Experts of a small language model.
Size: 14 layers, width 128, vocabulary 10764, 19.8M parameters.
Experts: 64 quick GELU neurons an expert, 3 picks a token.
Training: a variant of SOAP for the experts, 5923 steps.
Below are experts of layer 11 (counted from 0) of a mixture-of-experts language model. Rows are named router (the router's row for the expert), up (a neuron's input weights, with its number) and show model dimensions 0-127. Each number is 128 + 24 x the weight over its row's rms, rounded and kept within 0 to 255. Numbers have three digits each.
Before each expert's rows: a language model's description of what the expert responds to. This comes from a sample of Wikipedia text that the model never trained on.

# expert 25
Single digits and signs inside numbers in tables, coordinates, money and dates, such as 35.478, $1,840, ±, −.
router:142129126146144143148132090105120121120174135141132172123108124086129102123097138168109133089115093170100111161130119111091147154140123151101108126099136095129124154129164115168143150138065111103147140090115131146122134123139113087115132110115132127130140157058147176125120114112116133151150094149071174106091148119134130089193113125139114143117117099108130091107134118133128133101090
up4:114102132146082124128111095149160081129131147158137144113132138124093102112137148192142140095145183148152120147083142140124095143106111115119160132111147138128135149151142175155133119159163147122123152146110091116138119096106134109118157100190097114144155148084121133121106114185147138108173173136096114129134099105110130166172102116120120112139141106116114078099128114105113135148120
up5:124128093160103106139153107144136065124129110133101151156127132113156163102164168063157160121118112082119088127130123131152122130135146108139128114108153168118121141148139172085130108110131105116072130132103101099099087148096117099095126174136155145142105161174136116126116159116112107086106131160111173119142151116145124143132141105123090144147134151137160152119085127148122133145108
up6:085173174135126120117088160137126144134112143130145126115122135122137135163110107127103145111083126099154168106116167127118067156149111145088108147109111052123145149119147116159118130151098115143146088126145118150100122117139123118135132120119125154154127107117102130109138099140124079130149085156137139109157095111100138113140104174070147110115154114131086109137117155173150087162113
up7:114147075144150118134119103158113153125147109126106117125113148108097119147149092076146115114177083145107161140157147156093137156136121140141159056105133128127106133080165127119109116113081139149136112155128103149112123126160160113146127154097143126091115128126119120101123122132134152079079154114138122136103131154114139079172098102140126158127114147148123121112144114179126132072103
up8:088101095111089150077122138156116094142138157133124133103128127085126128164184155159159138167156132130132138104110157128145118129108125108183104107122111145095125162125129103134134127133156100121122129126187118137105115087129105104105147178158111159126070131107166145127109113112115110088148128138109104105116131145178110131129097144104088139141112134142150178106105118131108141105087
up9:124110156130152124096108107102155122151184119129152155187100125121142111150138112118135134122146114095133138088149072146143119151138121159080146104132116101128143125097137113100116164152167146150128105125153124136113132102179123148119121093133166146107092144097132155118067131115118114165141159163163136118116123126087108121118152098126093086111175128093083161145098152112126149129109
up10:134115095179180092104155117168117118135114126164141154113111176125133157118142131123110122107104161126112114104130126069132152168128149150132093139131142139130143109099143101168157149136155104142174099132100109101137129088127159117070063135097147117107092124108120165180151132104104098098098114137109140139117140122137107109130132133107091125149129119168117131110132154136153138175131
up11:190136113139146103130146099135087155113180114124146112166098138102150110128138089157082112101130130138111129148119132103084095097118115147159146088141111095144083104133115157144108107135122144136137171121107120163092164155136139142116162147137136122115171101071058157122126108113140124133161134129142103102115083130117111106149102116144141102078120145143127111144134099114133149117153
up12:156113074121123110180093098155108146103127136172142118126104132132135121175089127132120153086116081156138150125113146149110108105137133111100121090122117105165150152096147193178149116152135089153164154141126085123144133150115131133102163113163141137142122125138118103138108137111126159175169132136089105129163137120143145125157104116094164175124101143128164131108128128125138148152105
up13:122114133158102117140100098133112169119130126123129132083111168111113089101106099110111121077127112124124138153107114139085105133101109137123156054109129129094115149119178184123130105159102151124145139117111134098080115127132171148117131126110119079178126117128159101147119133146118196143139151115091122145123117140111137153184117141107099104137132129116099083118146117138096123120103
up14:163159107091141089126142091089148156141180107143154126150112072158159131140088091145117112109184161092140138146144111124144109119144157164093167154131124116106121140144145105114098134134129119131134126106160124139160180123138115123111152138170132132106129137149147151130130114133123125193162157177143146138112126110148116131130152147145166114133151124090116161104166155149136140115078
up15:131106137148158115129155105112124130071114143099137170154153149092139136142131109095126120146162109114136103125099138134180148134124166124096135130085099139113123130102144112104152173136168150104113112120132094157129083106084149127115114110137181128113162161100163148120109121147110140161126085159087118160148169155150122110113180109122099137120155094088112104109127149111089148113135
up16:094131057138169151109122163126116117119133171160130124141113079118111134152128129120144097149147159132108103144183108163108146159154107143129126091112147141128156124077172107129124101136088153149119133168142106122130124136142132099171117148130135125126123169090093152133137117093152076110094148105112136147129144142153158138145085078126117171158108140128151132153162143164121126114124
up17:172105152120126132160135147130114161158112095159100088153098124143121108128170086122145135114094148140131136132130126123102121116126143152146094112171109128151121166075126119132106148109129174086140138147113149129111162129104105132094121102123081143123124127094101124075179115158157182185170147113147126155114147128130125138117128113056140150140144133155142119128132105101118111163116
up18:139155178130138133131140116110133141133120144142132131131081119150086125133147115131141117120150155122120165093162135142130170144161115097089128188126122132156143152119126103110087152138140134185136154136104123106122131123152143146141088133125108154126102159099098078141162151119112136104126182141154176136138095140142131171147131146127182144124180102172107141110152131096155124184152
up19:143145142113087131150140157125134119090130128123086117115127138120165093130130057127149118105142130093108102136102116121122178110140124066070146126131143129153143114123150118153097121159137136126148140137142112157154158121137131142148150133144113144137127152162155136158084137171127091135100144103108154117098159098112143117171105116096181121145151137163142073090133127126122166072106
up20:139144144108158131091148119155117142160167132176149136133077140167104127094124137119101145129104156167091139153115129155152131115153126162144116167104084117125113104142088068140156138112115153147146131120103136133114119144161100127090081124125124120142094150125112191134152171117066111162134136120128151122153121100109120159114135115153075116116123163102156145149124150127152117164123
up21:138132110126122092157162066128142087082186126132160133160165131102135133158149113093159136108161123137129118127075076163141141135101163127137111145158149203116107104097139117121144151116135131131127152144131086106130151140092135111134096102146147140100109129108122167140135138109108119120125143143139142150102120161126074115160115092144104136166131114125126130091100102151096129162129
up22:151136098108121120138127098136115163099098117118163161117112133135079129130082120151114158114120117131124114167138139109137167045130096141108147100130113100141089161110121181144156108131129139128164126155105135103110067150138130120065182135148142120119140098141122126120113133103186135148137141117156105101157159126130147093131142105108145133124147124093075120127136114132122099108156
up23:103120087133125126104132119095145133117079134183148165073101162107090156127109124138123123092126111126119113131144110129140148115127096121141127138107131145086112183161137134141131128158124172087115112130108199149109122108116101111099159154151119105157097156101139128139140166108138132150117085171173113122140112163129083104161116157069133141134150119127123105145133124156136162132130
up24:119110136147146150113131137143144145139170157129140092158130139099117096079128118162128144148170113108123142125097082138101136170171083137138149116134118140130132100125168123145112135144134071150151111156108128135147079159150116103142141161141106111115129117135150133159141090141098079069135115114126173142123086144076149149124081108128114169103129139096142114151129140164139121116174
up25:125167134129126105145052130100126138141133128116127116151118090109076102099133109171099160090133130130101138097157120137126148165129140152109163126155092122108106138102115139127130108153120119100105114135122156116156116133170107112134123121145112074126082196097094118129100117109142124122125123109175173167111125126103117093161138111098135125115184148161101147138110152147095125135101
up26:137134135099064118118105130101132162087137111129147142149160132138166131096124107179129114098145162149133097157110129122159099117125121124129132093095153118153145132152147145134133114163109147106098156104148115135114149111112087178161160121122178135158139164159173129158108130164151142169135114113115136117143157131111122150149113129137148135137114090141116089101142128091112131040144
up27:177127127139156102180113125140114126100120139144145145114086122103127135154121097105156160074083101118164167112117118100081157144145132133118107115142104128116138122107132170163158137131156105166156168132119121143175165138120114128091126135147147085138100139123117117128141125124155137126126125118096119132114121137102104087149130158056116206164131101132142123098137156126159143124116
up28:126102075169104115141101159137149096146161144104143076091109118106138108178118126130148150133135151135170087090123073114143108103134119124131127110127090061133126172130151140100139157109102120096129117119140157132107136109154096109159131139124189144122123145111141139109123143127177119092142157139109128116168149141131108106091146106124115108118110100084097110104111091119144116113102
up29:145088100138139137117117170094136107098115098149089125102126151086164123099129095152093157127118145143122080114150104150156171152183132162125117161171126128143171120101134138144122154140110148095139124156137131112130127145093140110100097172120101116114116168087140158107141130119114122137103091125111155107121099101138127111181110122098153171135138113161151076139136116114082136109140
up30:102111117126128097132131108102120115151153135089124112032094122089111115133104137142113123091110106129123137093124146125112098111087135105105147145124127118129159124120130138169114146127150149126086133144147143126146145099137154137086134131138133169123140124035102161132086120140122140109162119115114124114092136095135107134183151148167115119143081115106114103119142078146149121098117
up31:129111141119113170133131153100115126121185152104130155116118107133122137124113121164128115162130104135122113114107132114135129146113147109085112163174162108118158131120088076164147137108112161134130112086119134141114178111149065111159087106103126141129183154116130180100112138125123110161076078165106153131108155137129128089145145100101155118135125130090139114090105121155117132129109
up32:135134132116135100144134132136130164090125131138141136109111152113144113082130115109099102118095136154169130146084127140146116093097165177102182188137116137084125128103122116157168168144125162149126143129128174134149137111120156131116168148125093078139105090088132139111180108118112148169132113123125125102116155106129090126135146149148113108122168081112124110117181131102121095132119
up33:131123138101127095160173052148111139150168133111134125143108158132124140148150089182136102083128136139123115151101152159089141125147127079122104136112144140137115081127091128122150098120101108114122147105100134147144153145102164124162175143154119148143126177070104135133103133166152129098146120137104141124102137115119109130169132175141151137129132126094088122107134122106135167128165
up34:151111129113146111119135126155083159117139139140143154072097157110113121105128128170134144135095130177169118138121143147103120095126070165161129140118118118167138133139143134194166098139143113106124126107124174137103116104128190130089128115104126094163094150123177151140172125135157151109089106111113115108130088172101160135128139141139133161151105121101127111130132106126119107155136
up35:122115121084129165194110125157118160139233108120115119131127111144119093145119117115142105112114126146127115125079120097118143119113127130133102111091088105116099125166121110140132143146122135140124162139102121144105156133160145145173102134087152134148128122075142156114072150183102153153158120145117138091134139108094105113132104138138099116123118160128117163120127122139164113107131
up36:104093107091145143140125133089092153160137160137129130128152112153140131077141162124102093145125120131111117111108141145129132125130135180141080140148151109108149143116099131148164119175180174115120129100120154134110184125131112120123123108170105108125124126087118184117122150096105115159077109135155134097087142164134088143108146150089100143144123145152127121143137128146100139176090
up37:105158121179102125127089127108110125115113151133096096153131175124129147112134123116145122089154094137137137134172121162146141145138110137149153125115109150165164167117130107110135066142142135069150128109164146137142190150088128134090109120085131142126151130072076109118107139157124113139145182130139164141131121098126141137100096174125162146101132134147167118111146131132141136104129
up38:141163114116110134124127150136152118100131150152169158120131130170112134107130146140127112101121080122134156127106118088139110112138108129170100117136136143160128115167126104108111132143142147146152155126138141129122055149154118082119092132132077131136142177156101154127105131120090154130139106137082177145104138119068130131138130152114092120167103143076172117107172155119159134151089

# expert 0
The last digit of four-digit years in dates and lists, like 200'9', 201'8', (190'5'–1979); also era words like century, BC, ago.
router:139124098159151125161118121079105135134141185145167154141135145140131098107138141159122119122161125155172120148144132109088122144128132101117115113171130124156097149149162090120145130158110152088155144131134153137136050107135126129101148114111136131128129145098187110104169109103127080125136124135058123127091101126111112110129100094084135140099125132096183135122142115138128134118107
up0:153142106118152117141144098104102173176069118120100139168107130121160142123152135162136124072166122120126128118150134120134141116110157129116143165148114118131118106202127133130148122150168136158182136083119124172146099131094117134120135115114138130096124108080118127081130172143102140114146148136131105093122132125130176129124095118143108119151153146091119134092158143151128119094077
up1:083092134160155097079097127127141128166100107111141124132130129161151089098112126114109108147105123098080134152122159151105126118114092154161110082089152137169085166127160148112143157164121165075141129164131127104128120129126134135106150137078123116123153102117129138135121092094094114151089137097120108128098119133165142104145121154125106161145105161101113136114155143102166137129098
up2:115127093127159140137172087166120112118119085135084084134111106121136121133103126155107137109085134126104149148120139113111123143187136152114101126192129141126117138139191090160104148139166098118136125132091131140152157132132130178142089141117151134106154123129145104150098109107129135156166139104081148109174158112107079126175113113106100120140122139110148137098104116095111123108128
up3:140136091148166109116138108104078126153160134160134127104173120140123106087135131130125160099142132115152118176150140145122140146124074130174134106126093115146128102138162122125168124132094071096121096129123102170135088123158139103131110139114176118128073110114124125129094151147114116111088069145127091131077147122120118104112111152146161099136122103099110100118127149155137098143115
up4:111163130146105117089098138094090094152133169130167148119152145134128127108136117140094130150115144110158135144178119116137161150121115132146132179123131134136158166101148111098137151168164118095127148101156162161123100124177153128094132098152102129097113162148139139108152125111141123140102117153093148115103125130115139103126143098139154149092127145049178144104151087119118151095120
up5:139129085127116117175099144103132133091124128131126162118121153105136149140102160144084138116108080144102143154128141110129123086150172145135159145147160164162169173084149131091149130124094130111136172128103174102142101131120153104152127134128128134130166165125144140107098110133116133119117089149117131134112104160134158097112131115090173160166123125137143112139157170082159088154138
up6:120117146114090125169127109121104150155119117110130103107140125097142109158126114169145131218130179115094149142132139101089101115088111123158118116128140102165108178125174097126147092151129130116110139134160113104137077112135145116113086113113081102148123113073121112116126121100143127129143114126132150137136130125105156129127149075074144126127112117088132140132140083113157093126136
up7:115134121131129152107136145158099157166130169177162128127094151123103156119129125080120135139119102103162110130125111134151175114109123087075091148145113157113100154158138154131112120133144153086134134097124149144133117076126132123097123108122137143140077115104168148117127151169165126089147179126090101139113078108166109117089139124109120140117137109118103133114089121130094168098137
up8:113101168126110142170120154106130140123113110138143143155097103131189160110103170133114068113143106119159121128131136153135134107137144102107116111136106121159128132142076116119095137144139124153153157090057104150118090158139122125119145130138081129112116140122131131141129116168106124149170159113111103161127147201135122121132117105146133189075138142101146161121097143111125142131109
up9:125131069121126143151153129099098126178153125132163126109171154118129097152109165141120133124129132132114135116137096115126105126065132120134136165115156114112067143158158110134131138099110136067121072174114109124091121124116100093130083160132159157131118092116117166094104133121143102151141089158107088120094100112126118129160150128113132131130109096134107109112158097098105146109123
up10:156068124111111127106137106106121176164162127096188120153135127171139125138160090137143109132156109091104124154152153130147098131140109108164112110109128144152122170123146108130114082152138116085111133179110118126165089142129171108101129111130135104143123139118115092103149106115139118130170105094104161138104104117107142113127126122095130116104115143093176132139142083153091097106159
up11:134111171128101142168086122127106150155150124111103114125107121138108072121126102114142093118139153119148097105097159119112124114126176088113167065114131085166139144079130117116163124117156143161149091127107176119138108100156162099127105162161142154118168125166106139159148066133155144120126109140156132124126148113111144149104134088117131104133128139092167125136154139126130110133129
up12:103134167127127132134159120112098137147138126115088105148108124142133120130100109146136151091145137163081183140155090159106133132136125121109071139125147138174169139163106107118123117104141150172105090114120130147067091132136156140152082135121125117118135081153136131148163181119124142112154119096096134089154104111185117118153101105092129124171103143138148148124145151133117106133146
up13:107111133169130122105162085109115103106151141139177081163115145180113084100134143109100129114121113146134142120136081130114097150139119123105165080116159103122147126159125102181113123114120139091124148142120157148140150140146182147177127129083143117106123134094103154134141162111114106143116120096121127161099129138111080099131080159080114104138149121140097128123113099144154129140111
up14:095153144128111108137122112092127093108114161174124120108112133130089147133159119142179129096114161148163104101134123101116121121163113157110127142163101130177122160185078103129097095118119142156141115155168160155063137107156106106098140085136126123117143106104148124127163104090130123127113121140094077131142163144142152152097119104136123101107127106135091150140112113135104125135097
up15:148086138142093161109109075094121156106102172133148144116156134178151137131119120149142097138138137148114117125127155062159151143132111133142156091133128125134118118126139081143173147113082080139117159093171139155155112134133115140133119119120122134152139119120186155096128085151088114140125100133122133126123127174124150111132140140114160130134090131089106093119094132089147074135121
up16:122098107127157141149114120106153112148125132145152139148151147143129122121185197126128126072144115144123100129071075115148146131116147130102153149167129113148143119109132131163145114110111154155152130119082117101128115144122173159091107095083119095126099140157140135105125097148112096141138111126110166108110102099121066162098105124132129100107116124118109128131119068162114131107100
up17:121110140131124172157155124096135129149132092161172138158105136126147081141148111097109122091114173143156127115129152125109111103134127132131128170131124099154108167133109152143165157162130089099176124123073125075122124144153121129100134101140130150142132136167100145124060168143141139139121142130127090118076117116123109095181133143124138145120107127128186139117161101123132089128146
up18:145120094130141075142165112132126130142122145119177141134133138130131080119181142140148142137082146106176119119114128111134151112172080126100128104125129129105117135105123109133144134116113174080091135125078114122165102118194151117159148130124138125154121119084127131100118167174149141134138157153108092139099116119103138076124137172110115145150126123109199142113106111130121121127141
up19:133134140148109127118141148113149122097091156119127119096112139121167130134089119148140070121131136154136149141148145107079094097137100138123173152123114146128115158102141118170129087131126128202155115163165120155122141131125078117157120113131147105122128151067155160126121152162130144146100136126126087108158109155098090148123083156125148101149132132153128124159148119138096179166146
up20:143103126121135130125106148108196173145177154182104127125117107139090084112156109137171125117162102151125110124134108118137120121152092114154098145130127098147143173170103103117122183109131155154135158117145133110137170108116094113110145144125141128169150117166115158144132110140147121156100108128121101120106130115111116161128132104100163092111095096091109151115120088147134152090164
up21:183117158153164119152126128177146121141095137135116112173142160128088110157113088115095143121108105177150123158133150099090143141145125078072127121155109118167082135110149133145099129138155132155103148123118117124167098102129109119113118141117188102116153128168103094150132127122165097115173117136123102122106097113112124115155127089138110124125084129114165144119161135125130151155116
up22:150141139130079143109127109088104141120123153142109180148109120165124165102145113123110111105154155121175138129131134141100105160121113099133069125112143078161126160118104102145144167128105131111163171123101139134117149142108125076149165108156139154141104162145145131092130123157130096155141126146121137154117131133157098115134173075158148138144123127147117131111126111126145044109119
up23:091089079145115137156130157079147109108165112142150103142099126122123125143146154154184114111121128120146134160160149194140122128160146146124110160145117094124110140144135160089098130089130150135147097117110132106092151125118142120092150142117123143158115128141127134107151110134122159139093100151147065099124112174148077143129144176143112140119137113110156098117150163130082126158107
up24:121162157134145177114127119100129147099137139145161147109134145096137079138160130091132113149108140134132132112104115125093118114125082140126159119137124129160106190093112100115162122115120114124106156160132140098137093154149129075120123164143152140121124176138185130115163133110152113117066134106114159098122124118106153118131119107159184142118138108128142138128151140085148162188097
up25:160114162075163137144140119121102098107116165150193151131119148132126135092144138144128166074153135146166128181139072133131127145142088121112098119133110123166158119117107146136099118137155098134132146171085102128114115112102133087120122122097140106132117094124175110146131137083125123164107146181136121135121107123149127124109097159131138154135165119091126121149144148146135108132183
up26:116128152113075118130143108116137096151159147152113126107114108134101160163105110161088126101179118145113140171133125121139080126094129125153119119175123087128114149162129092114117139158150145134161143118093161129124068147123120103133104112132124135111105087171133142117167122171164105106118133119090145107143124064107128132154136155119148119140102105122132083119165100108147105108086
up27:121104077147129087136118121102114115150105139166083121107098137143127116160152104123144177123164157176129142164118108091123168093110137140111098163194140106168140174163102104140111138136172155081112148132098145115137106154126133146128150120121119161129113103149156118144123118102111117109124111137078130118130093116116074130153136100111124126143083168100142142124106114128152148108135
up28:142112135112136128088136099095142144126116184148136154116147113117080192114124074135134096086154137111121104127181130110102127121133145097108096132158112148128158105162145092142119101127136131165138133117130172107145147158075077086098119110107158129133134145115111111148140100126135099117141119127100149138132117125115101132118116119179151129090187136100126128137116115114153173088101
up29:099133161139146104144150127154115154114096134132159143145152100126183120122097132158142122038200114115129127152134116075094120097107125129136145115104138085132106155153144089137109134079164145134146124145095130160165128139115123142144066119126136140110157107111122148118129146156137137161150137114143162174141112109145088119141117134127120113132136147108141141116137069120148095114143
up30:135129112132083126102123145124193147131140147104132134161105089085085129172133147135156102173119135138093159146119122109161171130073127127128135158134149106133153166157138161162107163131115149096118096125160178111128111111077125127117105155112094129085147096078094125115125114137116142133121191137114116116102118124140127137107099117146161141118136139130100144129130142166122167124156
up31:134178134105106152100138157084140140107146165098138171115087112131113121119142103118146134117089146100134141095109146149106145174159134134156095115103109140118123124118131129149148155118111155144135104133146180136145150115146119114145137129122125138193124195089150169165114130176159162149112119125150136109115118193131122141057129146155148147128112118117126170134114103152135107140126
up32:131092084119147149097164114181108153128118133100119073148093170126129147127138167153133131151137122135124137107112127131115159096106140147124104121166114087140156155139148116113141181153121099132107148085154141109117083135152102152112129136086111164129146113163174144130143116116086112101151164101086121117120107100115119134148129155087132105147113128152117088105071121115132162095118
up33:115133140111143170108130151094138130134134156146168137115129124114178137130152115123153143089115098110096118169117109150082129130112149153148099121132088103159106100080135119133130136100103111167184115165116153157153102104081163145144151137146147109120117155076147142122139106149126131149144101100115118104137138130161119104125111106131108129134120094120185159189137087176100119149112
up34:105111086113087109130083120098069133131159161123085147099131127125115105093155160125105107133134128148146105128142183134130085129153126138142098131161123104128102169169094114139150099126134076097158157152126161140114115087118134108115087146145120161133103111155132156158136109112110099140123097131067110115082149143110134093122127145130125125116129132130112074149149157135125111123086

# expert 39
Quantity words and number digits, plus word-initial m, c or f pieces, such as several, few, ten, m in matters.
router:139151105159100142119125113127120131109132126129123161150133142115056114105121139160137124100138129138156127143160147071130107158118072158112106132111126086145110150115110125144185146145110135092097143102134144121073096133146108129129125146108107168154156154100146136148146106131101085169126125145095148098137106091119098154122086117158132152130129067115119166134169117152094149105135
up1:130118187119129095191147117120120104120110137155130154128100126144124113128116158143125146106148097127121128139147069163134142160128149137136106140096101097146122140132125138096145143169128110129130098121126099118083143092102148085134146138088157130156165136188126124112131104063126114137109100136124132141110095080110133088081116162108124116081085072124136128147138124150121145142113
up2:137176124118172149162137157100106156156137117142123132078101129143193104107123131142105132134168099136118157147134096115143102162134126131116172139129118114149131172129085132125120136106118134144160164123115127131078145136064121129101124112136085087158106136101092085109155092090158103120119129095151097114152108136127125155128111128160131143147142113110128113100184129137137146141080
up3:148109090116109093128115100132154132139136125151120095165119110120120076143173127102133126103115109133118116169183122080108135128121103149092109126150143092142147129139141149098137122154122056116131076130140112138085092102149153098146143118090121116167119174107127152135123144156115133151116143152149128149102134080132178129165129170087130148133149133107122138155142102099120122078130
up4:136099124118118179115157081103125115171090101134087118150112164122099147148128143140124139127158144162160128119153115125152088170158112158103081152116148130154150158112132150118161157127116109157095111105089134100062105128163123149101151121096123151138144137132079127098148147117114110092137119152100123159142133077135113135118089114134161145145117095107108136173152123120098111124145
up5:131155118161131164138101096089115127079152112116108153151080163127088158131138088136136137097134157125128123131135166124129112150139105095097129142139149120084119176159131121146122096121140151148140146109106126135134155105158118124114114118154156180111194127121119119161137166125136037108123125129120103100148151072141138114151080123113100148145145124129104137125112143114105156103127
up6:110116085113095139110156148148125141100164175084168163149158116100159113120123099117135089134153134121133100110141153094143089112136148151138141120108090128154125134090112146123180132116123173117130153115114153161110136135110085109153148175128134124128095130098153135136112121189110128138131109160144115114084128127063133132126103135106146169092157084138171140125139129158143098139116
up7:131153116108117135181132105106124209080098138105098120133146123112128140119099114094146167126097123087151082123148154109122165148122124156102179140107093159157163145108141120156154129146100110120100100122113108190140111092121118148112123139141111103181109185114130143118158098129126112125124087150104141098119138125122118144102151123127120130125100139144141157124150144134133182114139
up8:117112115117075106091134125139117150122126154148134122129111114119116106092140153134167108157132115111182123121142143114162121140132103189116133127131110106116115149099103123116101126143152164122120128136132124153069144116162103092139165146126100147141152146112147149087114145142124128129181112149123152151211106131091088160142129132134105155130159100124148132147155148183156123074093
up9:129134103140082161130091170084122152084166148147121115115127138120139153107103096139142136105110133133152119176122220160140167126124149129110163119144162081151165137105121100154112133141123116152157133129100163154114112109127136118121108105127136132124105114114136109126134127157087093116121095166138128068099137117162113131097129136113088127126108144169113129087095137122114111106168
up10:105137128126139145132159106101125105112123117125126117167140131110118121110135145114170115119131155099152126092118134103144101110122128123127144123157130109091093149153080092139156181085127152114156149116133088118117113122113162139141129120124088170127143126133107174185184158107112092168137141150152130136167153164177117153161157136134117149160082099110144123118196164137111131133141
up11:141135128154123154141137078109123118082098133137149110095093103148118155109124138130143091139116141144132145142159153123132099128136100130135154140114139098135166113106150090119098144167124163154119101153178115074127113137107187153142151116158094124137160126098129093154168129149132077103088117142118129115069071078115133153124117114136129162139135071117126120122164118145129132145134
up12:135124123151145165125123099150118137139146168126114132161070118171085123127152133162120156106133121180147124190191138119156172158100124129125151099116073101149097162126127142114160138158138135159113124098129139126146125092116135144148103137119145074129114152103148158128119105098117114111118171096119144146147155124126118141113149100151118124090142160111144151125147122180133113084155
up13:142111146138116116143141124112137162117142143132153173158115116146149129134108140115194143116126130140087082176128119129108101115132127120127102154119127097115136124156088131154140107101128123119135093157126148117078139139124145081140097124095140119138151190128156148140145091130131082155089086112139116135117128075126078102116111180086149116142111096134128189170148152148118137147131
up14:083156098187115150135099185130106124115120129139107108130080136140129118128102122155135140066132144116129104163114152110116174156142116105129126145162092078133126135093123166116107117137146109178136142110142157124128127143113131150141130138155120137128138151114127157101134133162126156137112099103121172138151104097184098158119061114165118149175144109092138119131147101147117149132154
up15:140131127119151092159135127089061096128120100141155134132121155100133129151161123134093120124145114080118144144113107122151099129102168174140109119147124090154111132116139169143154141137111126100092137108116138112124122098124129148123133193117118143170124154106145130120109126088068139100136109156138086123096115125115170129162136117166153139153114121105083143127203120162120156102125
up16:133144118124101127142087097109112135088095091148108166118164171133160158136154157143138134133114118136114073143155161115105141163133131101133127148122129097132159164173131113141175104143080132115112175161136134126139119133119092094123092168110161142104119121122072141129161097122116106144165120124126110175118121085102137114137123148097124137186120129106132143088138114126093104111159
up17:127142106105156144086118150098114103130118137124109124114150134098079114094132144147126103107118102112158100133085144142151102163174153168136122114175164135125196153127135131147170144124125144108125140151094146109111105122136133107124111159104144100123139096085107113173143072136123120098146132100092091117145106100105119098128108124132166133145129065103100145133150131112086114163127
up18:124159164170127155131124094173146084108135137158143112153109163134122127113142120155127117151157095145135143110129110096144171185138137123121164121088127159128123156152143168134101093106139120119148121099124137138129103135114136096119207169125148161082126112121163144156141145168101100134126134129120129096112096097120126136115117122116100081131081110115145100138182110123104106145162
up19:118148086143124131118094153143155134163128139195133170145101134102123134097104116138139115071099113146129115123162137087119145142101075158148108127092093077106113158103106177122152137124131121156109102092098126149082114140119112099163135132108119140153138116132125149120110123139098112156110079126106121173131131079118114132077114132129170118142127134151157134106134153127104095094119
up20:121140147130156085122148104118113114138125112146090122112145116102138144111154174173131119107109098150118123139151142106163132159143100155178147180124124123153136167142106096163143158104162145120095147095122102097116097126119119146121116207141169158168148115079128123157109115104090129155151154154107116149118105121120161137121134156111111114119108063136140139157163140136138153143121
up21:145109093153174106124143145119112116171142130137119158120118085112108112127083135166155148110150141161143177135153148134081134111120115144073127130113115148148166122125089128152149134171136138140131117118140135117098128150153117148117110122133073160101169151154133129112124121151061126091121121125122166078113131095108124093121125098087105134119138140154092143115134171101122149071138
up22:133109128147135139099144167073131106098110133136179146131109103157126101103128125134163123093141101135133139111116157148136091164137117134115104145121088086126103093187088087126146124120120152112103159103134116159107120173152128099132166124109137158163136091164128089154150146103101136158093107173136142087134137115134131140127139128136140137085088077126130134115096118117134152101083
up23:151130074118137152125126127126122133128126088138138133133131146153112127163132133120137147106168118154129106162143181097100131131119096119107126092128117113151102162140109114121137146161187145133100085118142114108130111138097168123119129174094113129113135156097166107104132083108081163158141125082132152116102106083123106140130121149136144127134188072137141160125184112108146158095109
up24:134129119137134156157156124121145146087114144154139125141099150146116120151118106117126106094141169125121095106130159148114154176100110198092137122095090106135133117144108118089100110087148151118102094100175136117142130098168125079128141143116106109135113109075103074113126112125088133111154107122125148181123151089134138134101181128133144130167144112122128139125110163125084130131152
up25:119111089154114140118135111114140140117106117118118129100129159115084146139116116169110089122160092107171155134133123139120126085136089149083114107168099140101141170139069104105111139059174119108138142095131086113115087147165178157142149086133120145144152093138138124120153124127146124113136110124121157187120119123140128141134174139141112124125094133088167135122132138116110108140159
up26:159152129130113126143106123079086101143168163131085166159130157119100081129168118138139144108130158079143157115131114086175125133135085143134167146116145163076141158111112136120155117159133104134094123098125138106133108124116150101150131144110117122111169101118110151146122092098108084150134100153137160132156141114128144089134122144127129135142124103098144151147181118125102119104186
up27:171118149146124125138151126127141118129150140093157093132106133133163135138104142144160101085128131087133116175142101120114105150129144140146131148146102126139108121119113117141174161132112127103137066147139099123118115101109172125102119155105153166167160163136159134155144170126068130135120146161138124128126122158102194147119129180152121159142092116104154169113127153140114170161160
up28:127103105176106096136151116142118160197149132125132105130130081074115145144135151166141123146174075140144135132153143099138159107116092096149183132099121132137117131147131101131138118127156132083112107119139139141075089128098153156094089113116114136134141098085134160135122102154092109133129112129132112160092106117123103144150113175121171134154145126140128117138112103129170148140156
up29:192123132147145126118156127131154148141136118107166140156105152108141094126092099150183133089109076193123148156121129153102117117145135124120120147149155102137097125160112103133188140101152150158125130101135121134058173170137165107151132135118153120116161145129107151126136125118191116138123129166112146102157133129111125120139139143134136114086111103111135124123154142163093112113112
up30:112139143135114127115102091181103143140117163107081107122114156134067123150105145105145121126108116116124110097183130085123119163140098133119135110111113128102083173140150133140148088087139120096120126142169166167128130143138117101094109115095150152125150137107124164143138154143135134083151148110153132154154136119094156094149128159147134138164137161090118183126163145126174138112129
up31:117154087140143145147133160131108083110125149155106159144109134104077073128097128165064109115130138103172120142131155129136173139148085136087135118116107131133131110143102184114183146119155171122126140107153120147095093151125141110145102124100129132152096095126133123096127138119140085147167146113112164157175140116143097136143116098134156127148155128139111114101115113116098108093135
up32:107149133165129134123093134081107114094125127139108121123120151128157116100114130150129112121116114153117129143123096105114138143130161081123149123096112090128130123065147169127149143186169152142101086124100118107129123148131099143152184106148148109129147108108114141121121139136151068155132114104099131107114095093101136123147119122131137144101127101103137110129168057185078097143140
up33:116152142151116144147133127107160139153078096104176180144160151109102095167147117102111107118135083142111135162136155132102171144106112115096092131129129102134145147116112137131152159138110129117124118118119090128099109133130124125081127104116112152133120144144124150184113123109131177158123136081162160117131143105172117126138156124128109102127123129058103140065140105101169117102145
up34:135101125137114126148127150134126118110128137105151119118138109142149118148127134174126089149074145163146117170104183112142117145113100151124119113175111106127106118124123123141132164112132151102170144119130154133115127164127103151131117138173117135155133125087089161169117075086093098088115122156111110176139202106106109130128134124133145140149166115089169120122112165162108139104165
up35:126126115135148125097173094126149117123153140119157130179116108125132155153109144139148095115144139148166123140129145154146087171158144088107106118119113166134165122129143124094142119167149127093111153106075114123160150120137126073109171122100086146158101118116134168107138081156115101120153109125090120141149106101116096155134126089110135172122145137112122174160124165140125114080153